python train.py --router_score="sigmoid" --norm_eps=1e-05 --batch_tokens=[65536, 131072, 196608] --train_tokens=462600000 --steps=3775
Below are experts of layer 6 (counted from 0) of a mixture-of-experts language model. Rows are named router (the router's row for the expert) and show model dimensions 256-383. Each number is 500 + 25 x the weight over its row's rms, rounded and kept within 0 to 999. Numbers have three digits each.
After each expert's rows: a language model's description of what the expert responds to. This comes from a sample of Wikipedia text that the model never trained on.

# expert 36
router:451503473525491480548514465542549472523511503478489486526472483528509466514493510477523511473552473531509521488542532496532490524545503474459499513546434491473515473537511546493482483461478529505510483532463516492522470493520486533479540503492436517502527493484538475517488492506441489508507518506463481506496551492522478491486516534489522488511427496510480495480481466531509533534519
What it handles: Nationality and institution adjectives

# expert 15
router:528517469509498534505517493555516476517484536518529506479506559519485523517491453518499502530491562477519516525480520503524516500511492516496481469523411457501507476540507511493531527474507503547505473484481490499497506473503535493531544494462524496484488505482509532506543461505469480578506491491495450507509516544515492504502493482506449491524473465508549509513462521490476521481468
What it handles: Table pipes and in

# expert 30
router:491512466513517525489515521527482518483536471474510468523487497515437541485513510483505451525538505492494522506527558527468478514544507510473544488545536475470488501492503522466507482476529503527497519527480485484550537486500502512508531478526486517470477506488503467519508479487462437542498508498486460484486526545520482513504487466518493499534470527469517485534495464498474535495468
What it handles: Non-Latin scripts and coordinates

# expert 12
router:541510508520509494482533463506525488503525529495505558493472541518493471502482498470527479483565527488535532498513546509508487487512478497482453495535468503463478549502510509468512474532525526503488550567509528478499496456515542461509504495538517491506470508467500478467466519493505511505493508493469442493498515538481488523483456461500514476533488563485485470473489446491492522509547
What it handles: Digits and number words

# expert 26
router:489470501520540500479455483490494497468497505533470498505518483507469545503525507497552511499505490492535506525500589493485526492546502494430532461529476493476512500495512533459498518488481523470481488539486462511492488515523485483504484558504472517512520483493494500509474501473464484529495533503466463547500503500524485488490490488550537454467509520485526502501452465502519491485488
What it handles: Digits inside numbers

# expert 20
router:516505511535465516519459516543478521480498529474513519546493487536473492493523476452549523466574437498469521542532546477469512522509482517437510489532494451508506522512524495458489487463486525501474464486496481487505500526523499464493517481498486507478503500489485495517482507483452434535476494520460501499455537505510474480492465514466524490494493530491507476515479471483490531464518
What it handles: Closing brackets and dates

# expert 18
router:512491471522564514503530496497479463480525531519504493509498498543464482507489465471507492492506487513533555495492514505499476524565514482504479495462533494449491481504483513479507494490464529481464502561529520508507497488473509444534495536479481476503532518489506471520436470484507489540564474511539493460462517507489469520491441449522467480506453547476516487499479509500501532521504
What it handles: Word-initial letter pieces

# expert 34
router:520506461528490495505511524508517526481534541546507513541513528485508499502511516499479461506509463463495510515489518510490480539507501526469498526524489480486528476490468509486487487516520512439523537539461436500472492486524508489497507535492515506530463485487509460464526495462503497502463468552481473467511496566484506504502501494516506471551473491461560485546442436521498493488515
What it handles: Clause boundaries and connectives

# expert 14
router:509502523508509474550510472487540495525540517502520497514476509464487516515495450496493516515487545492480533489473539483482492514506490474487546508529474462529482491530519514493528443495503512472484493525517486485539497524515462492511560491484491492506522462485481535524526541484520500552482503494449484498554523501480484489500516513478542490506475498501512508531503494472481569508570
What it handles: Infobox and markup structure

# expert 1
router:515517517536475483471524479523481538452490503513534529514508507549486482512479488483531499499541517530503508506514561505478486518546452505467535522522472469480479505508504537450474480445554504461498504524487443481546508495520560488535494521530503511512516517487478466520494500504460475506481517510452473515482507544565496496461522459496524457542515508484520496500462452476503536485478
What it handles: Ordinals and year digits

# expert 10
router:501484524541498549492521511465498489494512517470505516511480514495493487523503469493475475490546540472486496469500555480530500536502491496500495502524424494498509481548488458485486515492528537514528510515503459459502522480540471459534520525491497546500491519476486474509480481499486495523529498460484463482490511491550492531525489495484476493512496490472562472475524525524480524517476
What it handles: Prepositions after verbs

# expert 32
router:522492457498514481492512470551496501466502473510531535505523524528469502501522535508539470458543519521490535499530537483486479551555466507449516497531482464455482488522485532444482479470518521510504520524499449487543540509521496474523535502496484490472511493482507462504474469476463478523475510522473453506483535518531481483481467486489504466539499559478531512539503463495508522483500
What it handles: First names and conjunctions

# expert 9
router:508475493486465482499473478489539514480476511475488533483463491473495511501514459518491515503525498458498521532471506530530447499495496476505472493547421505500501454489504504492539550473531485449515501524491489450496469496498493515521517513502473480450514534495448503502492472487486499529500500509511480524480500491502513540501457521519520491525458534488518516507422508466508493469519
What it handles: Determiners and possessives

# expert 2
router:519450475470515496492525506476518531480507465504508501494506498509498493546486475488537509515497497483469499508483504467519507517516475508467497472502489467509491525503459523418442477502534518540485505479471489509487501495520469501545513546495528472489472484482488522489499480507468516509484483503468471515506497548554495481521502502507541494490509526447554508530503494472477495532482
What it handles: Title words in quotes

# expert 27
router:516527493475485529510502521508513521476505520516488553489520468526454478506494505500533536498512511521486480524514507506496475517494502504497512514515503484501497503499460472505464497504509500452486461493493487491514531516539462464517502474521458474507478495472494480493507515487509502507505517485423487530469529496533522482545533524511463432511505500485561509529431462539491528534509
What it handles: Year-number pieces

# expert 39
router:502498488544504507499486457534498498508503482480528513500510489518461508503488488496532483506538520477492477476482502534525514511523500501496462453510507497470553494485525509492508509495502502519519543536494475500491473499510514463511521486520536495506532516466481469497520490518468513550451497475452450508526532542530449529484479487537467476522479509463522528524522462518514491523490
What it handles: Foreign name suffixes

# expert 16
router:514520496578514510510532496543495511478515482505529546528499523535478506507483499489509499457555511501490513521527543510477490503523477508439528497529466449476454516529501518434504457460535560479501505509468475493525532527510514497516514510481504500478522502489506475491489474482461457531491520497469455498473550508528476493489508460493496469533532530465533513519478451521473531496496
What it handles: Prepositions and function words

# expert 37
router:539511506539510494510515480536488525454520502515533525503521557512464512503488507468506494508532510529538519533531534512484477509539482508453544481506469473459494522535510514432535487439498549488491493499486468497534531521512504509536518501477508492515525504489498501527484474493468466552503506527449486483467524525535485476477484465503481417520498542485507463496454455496482517492479
What it handles: Plural nouns

# expert 19
router:498480483534500509506519479543488493460527451515498531481530533527464527516524506497548495478539500488481534529497545502507488518530496525488516488526470434491469512514525517439508448493556545513474533515431490471532557523490547509496540514473507501487526490494489506497535454499467483513479487517459503482460539509509483499497500479477512493515504531490500481535473466481494520500502
What it handles: Compass directions

# expert 31
router:516494490547512520497525482529492498478507471482517553510509530549466504503492504491509492498560521529501528506514541497467489513539491513466521476521468454470472521531484533425502489455520539481489515512471475488531524499530512521519508510489480508493502501484518467525485485467452479532495521512464466491477545524545484485480500464503499460534527534469517493525484457500493517488478
What it handles: Date prepositions and currency

# expert 35
router:525465502558474485489520468512486488478522489479509509471488525516478537531463498506475504488515500490472549485484508470476456508500500495469525522575499472495467519495471510445491500464517551468512495501472490512522523502520480509540524541446499496500507506499523474474527513462464487521508510488496480515471535496493463477476522481490518471525530556489520523575480512463460524502488
What it handles: Rare name fragments

# expert 13
router:511470464514481500495506508496527475482456463505510544472494477520510517553466457513502507477528517554470469519530510476512462491504508509466469497514469503517521482549516477518508506516515468472495495492478503449557542506499519469557492541523479498492458510490509493492504506513481515543460525493454487452499507509572515515490492496503469480546458514502518507543501462507499518499489
What it handles: Role and title nouns

# expert 6
router:505512481551513489502526494534492529469502487484527536507515520544475502491471481512502493474559516511506546523515546508473493504550475504452510510518487459480472500529513525437493469453522554462513511518459470491544533508527507500529525519475495491507508498499506475517482479473451470522487541512463475478468535531524506516491494471495492477535514540480521498538485448491484530495490
What it handles: List and table separators

# expert 22
router:494472490538486467479485503495486507464493520485494538537499499522501517525478487467533476513523573494491478527520510499490461518526496525492474515511480494504467515503510494460491527488554540514554503549414482465524486491520499486543562539512480488495511511479499488499489466450507481505503477496449502481497516536537503508541497460515523486496508504520564506526475473500491502514443
What it handles: Table and list punctuation

# expert 23
router:502508503533519478547466484527498494492493503458514534530474545525477497546533459461484480495497517479488476509491521461498492517527491469533499528532452482495499540560514519471533481478524519453490516481518462491532471464489493452489475477509493521503520449475488498535472493525471456521473530472489497488477510516485513549477509507503505465531495530495494500525512504508465469461504
What it handles: Pronouns and relatives

# expert 24
router:513473476516475572519514482512537466479475493470486507508513496523477523468556509522529544458523492477487485495537484444485489496515470525480474485561469500499497488499508474477505482537560510470477503513457475518476504504524483511556539496497461495530517488503500509489525523489501473473530543495483471515531556510528525503501511480520504471481479454547475519521473474502498537482515
What it handles: Descriptive words, word pieces

# expert 25
router:527523493554524483500524497540478506484508481479529517513530523526490498519505478494518504472560526496492518510521546507463472544525501517462530487546465450470495501526496530433508480462539552489495537494483474501531531515519516503506524527485498498494532485502512474504481484487448483544473517531466472492503558517530473489479503454499498452528518522464528505528470436513487522508508
What it handles: Names, pronouns, credits

# expert 11
router:483491474509515504495495480502489498460529490491496506517534528512467491502487537483536508475530573490485476513530490494492463521523485500492505510539466436483533513534512511488507490503496489539518516535507502490502501531509493496491531510497469544461519479454484453500485452473486465474556520536479474499487531500509484494495479523498505472522502541485470489486461517489521511479502
What it handles: Coordinators and articles

# expert 7
router:523503501502519492471526515472499521494486470503474504482548563478494491506497489494551482500492489504438528531532507524455499513519469501504509485561453480502464481532496548452522505501514497514548526488486527467551454480515499509476515529529504505508495530513496467453472473465485472533538502505455497522502499488515501508501504474497471495496467509509479490512529510465496509509506
What it handles: Quantifiers and infobox labels

# expert 21
router:525500479491501503586510502498503474479479493496531496469506472528465491549510531539493492511508508464471488488499545506514501556493494468531519497513529490533508485497470516496488518499523496471468463512473506482515477523518491518525554524467502518486543535469528509500510490495483524556497500507548451483493501513532461476505490520515501471493550494491549539548511495489503498523469
What it handles: Name-initial fragments

# expert 28
router:518528484540515481498500494535502513482510472470492533504515549504490495514479497470536493460560516517509515507522556512464482528546499517442525464513471461458481488501509515448512475458518576486501522495445461478527534486508518493514498514472516515480511497488494465513462490474458494524491519525453459484493533511531470467479489477512502473545512504467516510521469447479486506501496
What it handles: Capital-letter abbreviations

# expert 5
router:520470487525493505540511499556486512520485515511510482490495495524504527539468482478493516467556521518503516494525579533536500519515523505458493471510480504485490495499517516462499453457499532540473503460458487485525525479528500523540499528503513500488543504509502490488516450504504471547461519497503463463497505547515488494483501484502524503551501518487534494541455489486511479483487
What it handles: Table header and cell items

# expert 4
router:470483490478498488542502504498505465519528480493481468476465537538494477516486469521489461527510466474467495464496528444543472497552485534493490506552476503504542532516475483495509504480533511503494529537491512494491538504552481491493483504487458505526484494510495516453525474478500488568549499498462518470495545514499467519511475475499503505490500477499547478500451484459521553464450
What it handles: Space before numbers

# expert 3
router:526515477502483499509507447488524509501478515477507530529516553551512515514543501477517478502525540472513519479487538519546503567527526445462510467509440475498521545517511522451488466484524528473517511476520454514475509513548508469517544463484465508487527472496476441515531510506463468492468509471492478510464505513542496531493512488496498522536457539463534520493501502460514502526521
What it handles: Place and institution names

# expert 33
router:485507499503510519491532483478501513476488488516505540513489563493477492493521492528496490500497493502520515482524564484484528515518469508456492501487494475498487511532494501484489533523478544476513551490449485493540489504504458529488512490486448467489487529516485522500489494489497452532510528485470443492506546488509457496537467498478517514511465486521541508507495476513446502511468
What it handles: Digits in data

# expert 29
router:521465492515485460518521519517466498481474494548530500514515524492488500513498468512531481484532540524507488526520574512475524554515532546507505521422482449486503470536467494508491511467537500517480499473466510497563522483509485528531518526473451510504509541485525477455501460510524497502454490508456495478517513527508532462504478490518486457474509495454495510539479489554497567492505
What it handles: Copula and auxiliaries

# expert 0
router:497518468532525530594516499535512466503462499491508518461492502478450487502502473550544477541487535504530494478500500482488505519522477493503513519514487523479504515509469495439555472481528522427515508524517469496511525504503484503494501503514488498495535509483503473479485500507486494508505532471523507450527495510550524512487511481518493505541513507522519510491501476497491487530474
What it handles: Clause-ending commas

# expert 8
router:526507502482502538561496457489513493470488519504529486470505569522501497504496496456504482521529537515512543528517509452495511525494461504465491491518411505486494510572509486491523506493482513519497492484519508469514520486507530512508498530489480493533550501478479521487464483476500500511531492501487507470485476495528525510512487523508511454510481531535508476500422515518480521494512
What it handles: Abstract plural nouns

# expert 38
router:486458474455469531545504509499538489482499477511458493486494517495492498464479477515500483540489513472520500465515514496484468513506491505453504545497451510527512489591530522510497492483475511498505519528489518474481525488476532528501492508498510496521536527487543500505506425492523468479523514493474500461497512543514488440534470490533532514476484503481487511565467489472496482475495
What it handles: Main verbs in narrative